config.toml
balance_bias = true
init_std_router = 0.0117
norm_eps = 1e-07
beta1 = 0.9
Below are experts of layer 3 (counted from 0) of a mixture-of-experts language model. Rows are named router (the router's row for the expert), gate (a neuron's input weights, with its number), up (a neuron's input weights, with its number), down (a neuron's output weights, with its number) and show model dimensions 64-127. Each number is 128 + 32 x the weight over its row's rms, rounded and kept within 0 to 255. Numbers have three digits each.
After each expert's rows: a language model's description of what the expert responds to. This comes from a sample of Wikipedia text that the model never trained on.

# expert 28
router:114120067121151218176129115113096125205120094128193145145141126123086119097108070070119107106144174102072161070101100094113160159114186176137146089170128104091102113105141033064162151119109153
gate0:136071208075128152143104126143117124125102114143110139153162104122078122110161106098106113098132154148138144137117111133085161149151172167100104125124099099156158085098085166125152110192087200
up0:116164127175138143142152122114083169127100159114121107134171132123169189119151114074083089210047125126139131105215169140133178240098137095149148109126116178153115138180105093145153121099155119
down0:164163153106149192081068160127107158105115147171126097170103132090126152113176132130091078083059108163170103157188105084096105177163167148111115107141125166112143149100109137128149142135122114
Description: Opening stems of verbs and nouns that take suffixes like -ing, -ation, such as scor-ing, critic-ism, ren-ovation, sp, ass.

# expert 15
router:155136069170151153137139125129102111145106115094157111143119159130114122169151153154173134167087127077141173119163074163130100165150180177140130153092097146129158112145104083115064078132100144
gate0:093046147141141135106150122175097029153129104157143054102153153123139148140113151105112163147128148122131120122139120108084140061130141154074098122142134083181093151079147134141053161094127095
up0:136099147129116139033123151148095083128115144158128087129148124116169160107124155169093131168144193124188122093148120142129116137112170113099120138191127066134126106102106086133080178143085116
down0:097126140117208159169133132147106109122146083186198128095160095120132106136134076125134128170126187115151182128137141141065184114096087135106065085133203090102124086143103105118141126109101136
Description: Middle and final spelling pieces of ordinary words after an initial letter, such as -ight, -ave, -ine, -ale, as in steel, away, mouse.

# expert 29
router:124093130155203136120125101196140094090223103128163136156087146162098127140148131109152085151134195123095130077081150124138113073134178142140108165115121094112163100112111129124087154135157131
gate0:129129127163195124167152150113137142174154115093090152114085140120123124157145146137154110120133163147174131115175128089164060108168104102118119081100145106073107109197081151082157158125133123
up0:146138108125106161145102103110162155139056101154182084113144113158135130101062119149153101149127118143160072138113177161147172163078117166150092163135102163154149135129110142139110086164050105
down0:117131084138132154131120083174151112128074090154097124154082154157131175149122112152133165117106112130112114036158134097097068091120101093155080111162097062114090114203117106124165139165093144
Description: Inner and final word pieces of Latinate words, such as -ator, -ict, -ure, -ic, -ates, as in jurisdictions, conservatories, Eurosceptic.

# expert 25
router:063106158196120238168084131117119102150120062139196138131155138170186137123152095087097167123113097120137139045056131119101146119181151129168128091126114143135100142155159057103195116139103148
gate0:116118158117106131132095118084070192131149127180134071080151176166115108136150074074141147146110147135113192156076086138191125180108126088161105086123177121130167116115121118092150129061139148
up0:121091087184101098123173173153130143115146142098091146189065074126173147118162216186131138095133106128109119094184106172084143112098121155092133175127075128097071151140106104151090079152166168
down0:152153136119077107075221188109134120143087144154090140095164110095144120121099118165127176094110127118172184098079096099102190116141116147189240139148173147139146148104139112161114106181110118
Description: Opening pieces of words after function words, mostly Latin prefixes such as re, con, ex, de, un, plus not.

# expert 4
router:105103115155148177165146139116104173127157146113084131117119179126133200166139135106165111112147130190165187052136165154125120114127134139173058077127092093152129093108090072186126095152131163
gate2:098157131056129177141079129155137136122162148160163097129135133121125150136125118174145173085146094135151172090150159095148148141123101116205115156152083171166127136127122142108150110163122113
up2:118095155099100119125107093102154077116120172184114205133104126098106201151156097119108153185108114138152096095138043119090106107177157167093174169131169092157151088093095118133138158083104110
down2:149170204161097142148120153155095153156060170125111124110163101129156155141144128130095111137113124122129163179167115185132107109071095133176105144063150103094114169111131153136146097163102113
Description: One- or two-digit numbers and decimal points in tables, dates, ages, measurements and coordinates, such as 65.7%, aged 25, 24 March.

# expert 21
router:167104148096122169098120119197160170139155101140184183119134167116179121091159115135177124152102136124110134109099160157099119135115182103128105163153106094137175123084108104137146077148140139
gate24:108108144110152146119174126160079096145170135123147116127125167113119140049086145119143066141119140069103145115169023152069130092142150171103166115140149105125091201090107136109128170147140112
up24:056169190093120120110124144132094091120237116187146160161115123146153169150168160120133121109118174117135085107152085094123135142172108165138185203122137139175117159123100103119148175114115133
down24:170189114125101112093083093127212122130128143191099053103101110142101138098091139136134153149179143169125118115134105157136061147084117148163176198200150130120128124177148114117120098130103129
Description: First digit of a year, 1 or 2, as in 1949 or 2015, in dates and tables, plus short vowel-led name pieces like amb, ag.

# expert 13
router:125154149203141202129103120127084162106154116079170111122127167166121141123099204113168108106114118118136166042101148105122153075144165139155109100076121088100109131163091074196102136126141092
gate2:170105071134129146102177070198159059164137095108105107128101136163143129123156153137111160121110098121223129133145155125116101133162145107043128103157111122161126125124173129108102148142183198
up2:128107117147089172070131148168138138163100126080124159123125106142151137107094105122134090140169119160172092107120126162166133131125154094128120038150136083036123107161114135134119088116116139
down2:118159096171128083144169139092129170075064193143137124130170135121112133107149104152172137197145083135174144102072084151127112105118116109117097146117135150123101084170099131156115117090099099
Description: Pipe separators, semicolons and small numbers between cells in sports statistics tables, such as 0 | 1 | 2 and −17.

# expert 2
router:199101094135105192113150100183146141144152140154145134091106167145097202132095112107138090112155162086106099048130133144095131095152123103097143146134179102158093136127150120203145086130086140
gate2:169140133158150157158141157111092089137107127125121169104157148175095131237140165162110089156081140185167205111126177166111089113115139168141134077174111157178170125154114104108115101106154121
up2:154117130145097135076105126147137149125119090140110095141084177094171101067135091097132178131164134118108066139160129150150138113133128103131112121101130108060123126066073164177054113094120128
down2:151135145133226236114143079152105113161149109145135096143120146133153096134123157140106082136062078105101123074134124137108138123127213134111164111107085172094059127115057122193136097182127128
Description: Colons after field names in infobox-style dash lists, month names, digits and table cells, as in Released:, November 5, 1824.

# expert 0
router:133093127116133151090148152163149071187170075138093133157132160128099146142153139136160138106095092091101116101096211162169107104135146142146079140102111144140149137091121074145141150151141157
gate0:212144087174147170105121136108162093132104093130122119062142141161112122107146087130130141131105123123127141107166131123154088192090122106139084132145136091100154139054087132144103169177146138
up0:085067115116149133094153151130158070179175158142158102173086135170109115149152143083133115169115136127107035139173119129135113135156105097173115126033188126134087182113163078108090194126146161
down0:139154152154169097155110117140079175209162124072149063191176094069159096136103123116146141168116103135087165209115134194162119085104142117137129138087112161147130137137140123116131145156146145
Description: Final word pieces of personal and place names, such as -ville, -ford, -burg, -son, -ić, -ini, as in Gothenburg and McDonnell.

# expert 10
router:092120198171118160121167149096122145101140037110131063163142149153104140140115133140123167124152107128123129086191172192129091111124167119159089109091137128117117171092091106196172133178111148
gate2:162119107131101131136112098130185081137099147128112127142188170072085095131183142139095093122062145059119154139113084070115113191064117140090098120152121130196155043170180141077073157154083102
up2:169157064104154104221152112124094099093162076133145086069096141129183106128168100094150051088133123139181157133164115147150109181096144095089122141144118139102113079178157155176119110123103106
down2:140176134142173130106099121159172117108105140159139180073140132170091152141165122114144182102186117124149112074070079100090158186167150114135174112144200161129083089160161095092133070079134074
Description: Trailing digit groups completing years and long numbers after a leading 1 or 2, such as 1'941', 2'023', 1'966'.